Experts of a small language model: 314M tokens.
Below are experts of layer 4 (counted from 0) of a mixture-of-experts language model. Rows are named gate (a neuron's input weights, with its number), up (a neuron's input weights, with its number) and show model dimensions 48-95. Each number is 128 + 32 x the weight over its row's rms, rounded and kept within 0 to 255. Numbers have three digits each.
Before each expert's rows: "mostly gets" lists some tokens that are sent to it at least half of the time; "gets" lists some tokens that make up at least twice as much of what it gets as of all text. This comes from a sample of Wikipedia text that the model never trained on. Tokens count by the router's weight.

# expert 4
mostly gets: " film", " Mar", " USA", " Air", " round", " son"
gets: "=", "  ", "y", " as", " to", "l"
gate0:142105119133130084145120082126112190071146205116159163160107124159102173115205104124139133128078087165115084088106143121099106102083091114168124
up0:128175139143162063109123113099114169103095180083202149139106086100097162111137075145135101110136144184157178084110054123078087138132085111135096
gate1:129105130102110134149133094141113081118152163135101154071121134108055155165180136129112110117105127135150121125074145140121101115149087093137112
up1:200100103103120173140133099136116135143096146182134149139152156157106141157116149132110168192089118136121159161117097083110169134092117109068166
gate2:139129117103112153124135159163124089160131131169170104142145166093078132194110078115215087092120060129095091138112142144170142133164087096134072
up2:183156159122117084117143175109108115168144114125080125120107171112145108095147203135058128117145166090163144131150082144139134112097126175104158
gate3:133163189110114104145105116140129089137161149148136180115065172165064121131107116112144150117136128162115126086105143130157138118152164105154149
up3:201117068129143123093096184086147147094112170125132116160199019115130113100122106156100152119169038160118147169144114120179154102087118136151093
gate4:086141189168142141126095106146093205132116147162089117146115123147155100130104139163162105143111193174120103095126136161151107122128114190119144
up4:218196136131149099143065150143095128103184107179179128156127127135137160119144084152127134161129076124079110158091116166121133088122087156115153
gate5:119133032179140209108131144112088118149139159139139136145159148100121127187087151121074106096129126037139135146108142059162145067117120098115104
up5:124137221143170166175140170153147136138103156168105116136133087131111127102036157047130091105144114135123145121188157096165128096119150118112141
gate6:083151066134097159120119176124182113155127107149139147133133111201148081163112109161139126117098124120122123120127137146118147111091139113141146
up6:122178110106117140122140160154150108168143142184156110143094093148146134127075039116130118139103172104115127154067110110087136096140162157105101
gate7:056189076128133127102138161122129138158161120134146105156114071094113096187150077092101105096137026091113134112085144092177145154145165135034133
up7:116091146108079161162085116112129108166137173118110139134189130130142166081181148169138124147157105104176163179159175112207152156100144054167147
gate8:121131141079112120101090161132134124094170144163148147095135118142147147145109229179173127093117163141093085113084088151091151065125134121106092
up8:152144094139138155117099123117134147104193179131084163117139144170108129198130187146110166111136089125151154150138170177093140123168144155040156
gate9:107154124104136084073081164115183102104158061152096158090145136143096107124108168100178143100078121119115119092144126132101142139129120174118172
up9:157188144134108097134079102161132113102166117175104166187145092133112112167172142152152166117103077139119124090134094090179144067156099108121168
gate10:139147145139127169093097161118113139143104154117141122116185141125061099142126179088133125082144141078136131147117131133169129141101116148097176
up10:133048159159106099148114082110088132178162108152115124142084114188139143122118148198099134109139160162157152169103121105156090149155137091174082
gate11:129120100109112147109122153122160131121121094177085115096102129136155099115080205144200123076077155100134153135199106157106092116126134059117150
up11:099126142143109131114161191148130120180128151119139125133108064125135124188129170115117083136051105118119125067180152173124116112044123145137123
gate12:125220142178104125078124128130149162079078148181157158100194207076115091185118153087128172090184123145120171135114183122149130158138082083099189
up12:051073093136119139081123135128155126104121141137158153145179185138163120166164163127117129105086104144151117122133097104108132108047142135128187
gate13:084121104162125170096124164096152138154113139072155149110113142161131137132124166096163098132084157086145140101197153170111134086100106092152148
up13:113105084120156136138130187120134141141123187164115074127129115127161129144108133121167141120091144069088127159132138149128061122079136138104178
gate14:160124193090141134078139179116079117176150124147111147123138139118107078141136193111135136117133103128095127134080161096143138134163159103081098
up14:148125104103106164117113152120102109159152148141149107128137148047120075145146138126136094129123167138129146136147141152095100133140124094122139
gate15:167085166128079135165059137165118138046163200136179116139145157092105137167081125104156109122166135155178114089084123168137077102188054110143121
up15:141134159107152129145082157183100113133202174165132123137162185144149116106143080063135033107152133146148114105091102163141121124146111096163118
gate16:175183186108125134129164155084101114157073143118114115039126147136097151080170162135060130101126177129046134123151169124106102112096161139134097
up16:153072109085128088096110105162132185127156121175163122205128152127070117128077095147137132114153116170076096116090100138117104137137171179133096
gate17:105232190094115168138123135103187134149153110085115121114107087075131088160140147104106175079117114114147093101139079126114133151158094123152164
up17:143066062210150099149206144150114081117140154166136115141130077091152142078133132144137170176161129139146112062112130119096156107104118118122087
gate18:028074102180124138147135094150213128199136121107147140150099185113100201151093135081153069123133098112181195139128092154098148121158103073103124
up18:152166121162102106146236152106127128147120105097156119136125108099192152175145143145099165114067116079056150055109106116082189088113106205075123
gate19:161131101148076147101148185075148101143088101134106147150137104163157072149161185084127145113110128054116127142180120169124140124109142104155152
up19:124117124112115150096078117104128130190118047148084121113129106119195095103115151128126126141137176136063130075122104132175169094111163099152131

# expert 5
mostly gets: " they", " all", " Ne", " ne", " All", " per"
gets: ",", " The", " he", "t", " =", "f"
gate0:102075159107117089125080126150111054170146168111078141097137100100099115166130118145141133103154129209116110090070142157123174152150080147112181
up0:161137180113123164079123113136136159178128138090091155160115113165131133125111141159076113152110091117074144076126170129098156106131153156078149
gate1:144153108087167116108101174040096149120162086103087119132102108104147137112070091153107137077100089158139179100132121101155110103107097111096118
up1:096113124118195206194119101128099121150085125145108090126140109105127117086101123107147092116119142160135129120154154105160131155168127081081095
gate2:157119075157127127120121114104109132125126142131078153181115151132115063158101097130170145121152138148112120103107087064132156078129115157097139
up2:142139034086096131156145170135051124096107114136094083178139125093120102136103106123129144131126166156128116106141085112136074135109167167143136
gate3:087163138098142162145062115150098068123068129193090146201148205182144097130126132078123148097146181135149106094161156119167106159109176138062126
up3:179109113109067038120145182176110122111218123160115125139132153152088091152123186137109103169087109124123090180149133166147135147114142158144154
gate4:181135085158150130176164129133132111117080108133141144142104100140162152095124143167036115180147160111103169113122148067111149074156158153161095
up4:158152110171160151156185119159107127171086113166145199132081134151174139128086142174116048170148134100120118139144194105109159077135138143140080
gate5:146138097152088098123109178116124103144166117044065197174167158171154151134170101113150106118128145061132119134127134096139145171121142150088178
up5:129157101213085127096169129156229181136125085135145117133105052185133123147128127072120121144175153129170104121115131170142178121199071087139118
gate6:121120079177164120148114135088113086122090116080155146179106147108149105069047148165094115112105132142127111080097139108118174030107148130136150
up6:108148119180115126140160088186090141134186149090140106065139114142104138121137122132110143087172106154122062206163099115153118138063161154195137
gate7:140121163081128090061195143124165135112219074071130160163161104070123090129164122153038180066132103120148167117084155055161108079153122100125149
up7:119114156187169174103137166168177129104018203116118164121208149148134130152143150160085086120169173089148140085131171166103085138166133145125176
gate8:123120153061155176123080092157120120150078081131103113195107139105092157135093080154164158098104123167122117152104128110184115139125125127094142
up8:099135102139160122115214120155136146118140146116121133081090130111153080124126176066162132165081120096121172124149120129069092143140105089169131
gate9:144116146115114122122160134085196094122104089109109170166156110146040089173161152205133150114101125125119126131134143081127109102096149192108138
up9:113160126192069174141133128104120132117083095098163100114114209152129129139100176172100086137120116137088136173152120155128038186080119171132115
gate10:198192130102112148070123136143078109123126121107069116128147095119068094172134177091166111129110127113182133070122116095126103104150155140117109
up10:129110096122109125028118154118184097112141080147082126206114100118065168129073141136201151123077088100152118088104112102102133054133095116170096
gate11:125145127152134082074129147080121161072137102177155152155093144134132140149135125096122144113122145105152091077107169127129112148115150126087137
up11:118116082110136129103156138221093134085165128160199161170085180130121153167085114120153176149164134024117060140130124186103096143111198161087077
gate12:169212145192159116153121121120126137118098109129134105150117119091126106089087156150145123159108140164162117117133101071136190105157150141111193
up12:129100123148102146156136153160103150169149151199161090138184143062133108115176095079079121111139110139086138157114098080067150084158112103166105
gate13:154179108180177189179138112112137078133057105179152100114113102141157135125149131161197021109112154092122104063106155103144126099128152173132130
up13:122095180155169112109150176119121098044129102023069117114147136144133142144080158148112130133052137156147203159160125154135141098049123185086168
gate14:130119147157108113155161122172138157098157111129203076150136110135097148048123094206111152097174127097145128136126117120125169106199131154144124
up14:100185119123180158062120107143094065094107166066105056123069171147128167116119166133150082156180128091121117065153111174129080146136131185093104
gate15:102100168191096103134126142168157092110128079120168139185093149162122138166174169127151068129091073132094110127078128193115156130084090184139097
up15:084115097182114148123117159113192165112117054116145125151097140106112094090137153148129120123054119058078084147106114148130168122076138176157130
gate16:185140111194082126168156070126155147123144172211125163115187113138084153150131163122064105145130078095164128124126117105083095109091110144199106
up16:145121112104203173127069081127073108093133103075070135157128146081128164110140119153182188116084084084136121170146062068170146144106088188113165
gate17:107183107146096145151134073120138143113181172118122156078120120145094082141105158205096114117111151116124126128097166128117157087152147092091129
up17:132080146121096136084119116099145123107080105109130093123133132128171165121094137138128112135134107091141077097142154128112200184097139207074082
gate18:133132168108124170154090154127117071153113142178147173096157131104093069172103214100106113086118071071067201127125125074135110096160020060115124
up18:149123182151169126079143218125125137118139143131139062124188169112081057106119104117075128128144120117128164129143211108191125161145182133179130
gate19:152088144118094088073174146081167141081135075148122181160153060174118144155109137086119172150120146098098172113139143140159146102098114128137100
up19:131137132186102115196108109147155089119040101106166101124157116131146114149145159142133125100109103130123128145096142127136118120157161155162114

# expert 2
mostly gets: " has", " List", " will", "See", " have", " began"
gets: "|", " was", " in", " is", " (", " with"
gate0:157115107177139093158142155132129114088127120142136118133142123109114175175033124136165151127041110144126140153106139112157148153117123116089143
up0:137193117183120105169140089087155096164141109100153130155078107147131127058108137212149126141122129081152096146183092165134127129113160078069168
gate1:158114151106158149113183181108116116090093158029080155142134146162102160127099135210152098112074142078076109116133157124178183144171115128062181
up1:132171140144103111121162147180167166127087133134198161147178116076130117141119150149162065119135105104122147049090166082098097091174163149170114
gate2:089132116113136116106109067120181115212129074151126146145123174142101174138178158100087124079081130136154108122091168127127167122147171116090151
up2:151150104133083097169164061138099124153151171155103116151146127092120087090136137130157124133053159143152106207156076123080064139141131039130098
gate3:178172131118124169090138130159173112142090091124089158114143125138132120141174139112141055107125125130116104124167082136121131146146097102106201
up3:107146103164103146108181135144118162158061096219107102114107157135078185172142168104115118110099063136073172131194116136076174135176129128121093
gate4:065157155104114126040059128094141100129191126153148156111112159087125096171068113134140139139147086133171118146132149185126142126156220078135157
up4:132098114157155150128120125071183146104064120135100156120158091163157154087030147096141099131129110138156097113159146089179161119171157149123160
gate5:127074145103096103105147178100114134126172154129165067105150117241136078109089142141121143068142110139126152121117155091126123139187173059154171
up5:126112103131177138156154135131151126096154144111065074120092139155077107126117115111162145116113124154132095103159086120109152121208138103153138
gate6:107083170125146115120114146150178091142119159123145118120167081168157187119147106119087134168113109153083124118114175169209116090128121127091116
up6:064070114140112133085131156131159108154191165137150112143067186187166167144127106136105121115075137128163108117100151152121093111168158095142126
gate7:153074084116140089071064179147132114125095172125113147110148189150062147141103134129109182116137107162108141073128091163092140076118107159120131
up7:148137141115155139124158109115125105143098125144083103123145199125083102128134145125190163131079084061073096128133143134174123079159165096132103
gate8:109124101113104118108101129146128118135122065109164103150149110110127181130096101174167122036090091155126128068095152112165110111171152140098216
up8:154179119151082132065114156118124154139153140155109092112135182140106075166191112155089157073141144114170156157131142115110112110147117189148084
gate9:141135168074127134156128169117120086151171126109084078129168068127163078116130146135076119126185139165132163184106190037132141136131106079111131
up9:145114161094115075180104169175100117104109133100152123149115120177136082136121116131077093084196106143130104115174111110147127124151131075088116
gate10:106108148133129112091136048110047103135131117141156093089131089097139158120144121152035145115167177144103122152098106164106129131101064172112123
up10:113070105148140090093084107136067111147138173099158123117138115131091130103167157140055129115107114134099110115127116191106098130085141154097100
gate11:147090158152104170145169116142125110141153114147140098148096057113103147149136163137065187112154095145104068118147140166099143176166144150139154
up11:129077139131106038113139144147151214159161141102128106126126105199112176122142084144139099167122119190137137136161123132112115135128118115114090
gate12:077091119177144140112120112161134093119135088153107173137183088113202202132077151164131103112155108054124135152195154101142184082160113154083144
up12:103135173143163144102147107147147124127125148120178130116174178115129129122061134159138120097129140126162181092145127101133148097163129066102160
gate13:133165102146161076146113138083095104110103114153054171172131085079132095132187180118194108096077041142137150089146161103144128114140173117081134
up13:126129146103155145064150159167137171122117161137211093066147152124142157158080115159102129115182223105146125105123169094165193097164102103132095
gate14:083094133180076165101160115142144045101116168153058164124159096080133150122153218088126143103099117134141110105125145177115190113103093144114088
up14:113129144162091189121115164124163042117102160116104143159125159084177125111165220061098086116110103129125078112159092146068169083118175172155109
gate15:108191105164163143079160117126152103108090110104096152118146117154147127183187160115099124114088191127130143085104151173148165110121121117070105
up15:189147155105123140063203213083120128119173115121095104096113108092076126116085098101170159124118144141120105182120175112137147139157129133079096
gate16:121170120157128089149105162120092101100182086191095149141180148092109142149136140120161156123116090094104140121094129153094167082126144092132116
up16:137125134192138109115136128121114096082176160144156161143122126140164101158148145095163072161121121162108173139085175083143114119164155116125151
gate17:116169091160167113182135196150129120134083116138078104091121160100122179156055177094114088141135135088120056166142136099108176122130042168076088
up17:170100138098189124103118159133141151123150053142137091107087181120158142102043134116144141123112084108114141163128111146158098111172117157123100
gate18:101150090169165117041160142100166119088181136123116138099116128125077145141142130130089103100157146118124124103133139145125149102133111125067083
up18:151164102121144094112173150163163111119137115188087150083055152074118079113081100149114173136129174113143095091073151094112167075114083127146109
gate19:161108116129155193123108034154131153149127131134112156148112139138071139087141127143119157132157153102119160133148127079117123077131153143132136
up19:105115186140117170153099074187129115150160085131168146108093155163086119115101157126097071161098174148098126072145099161126092080119193140161158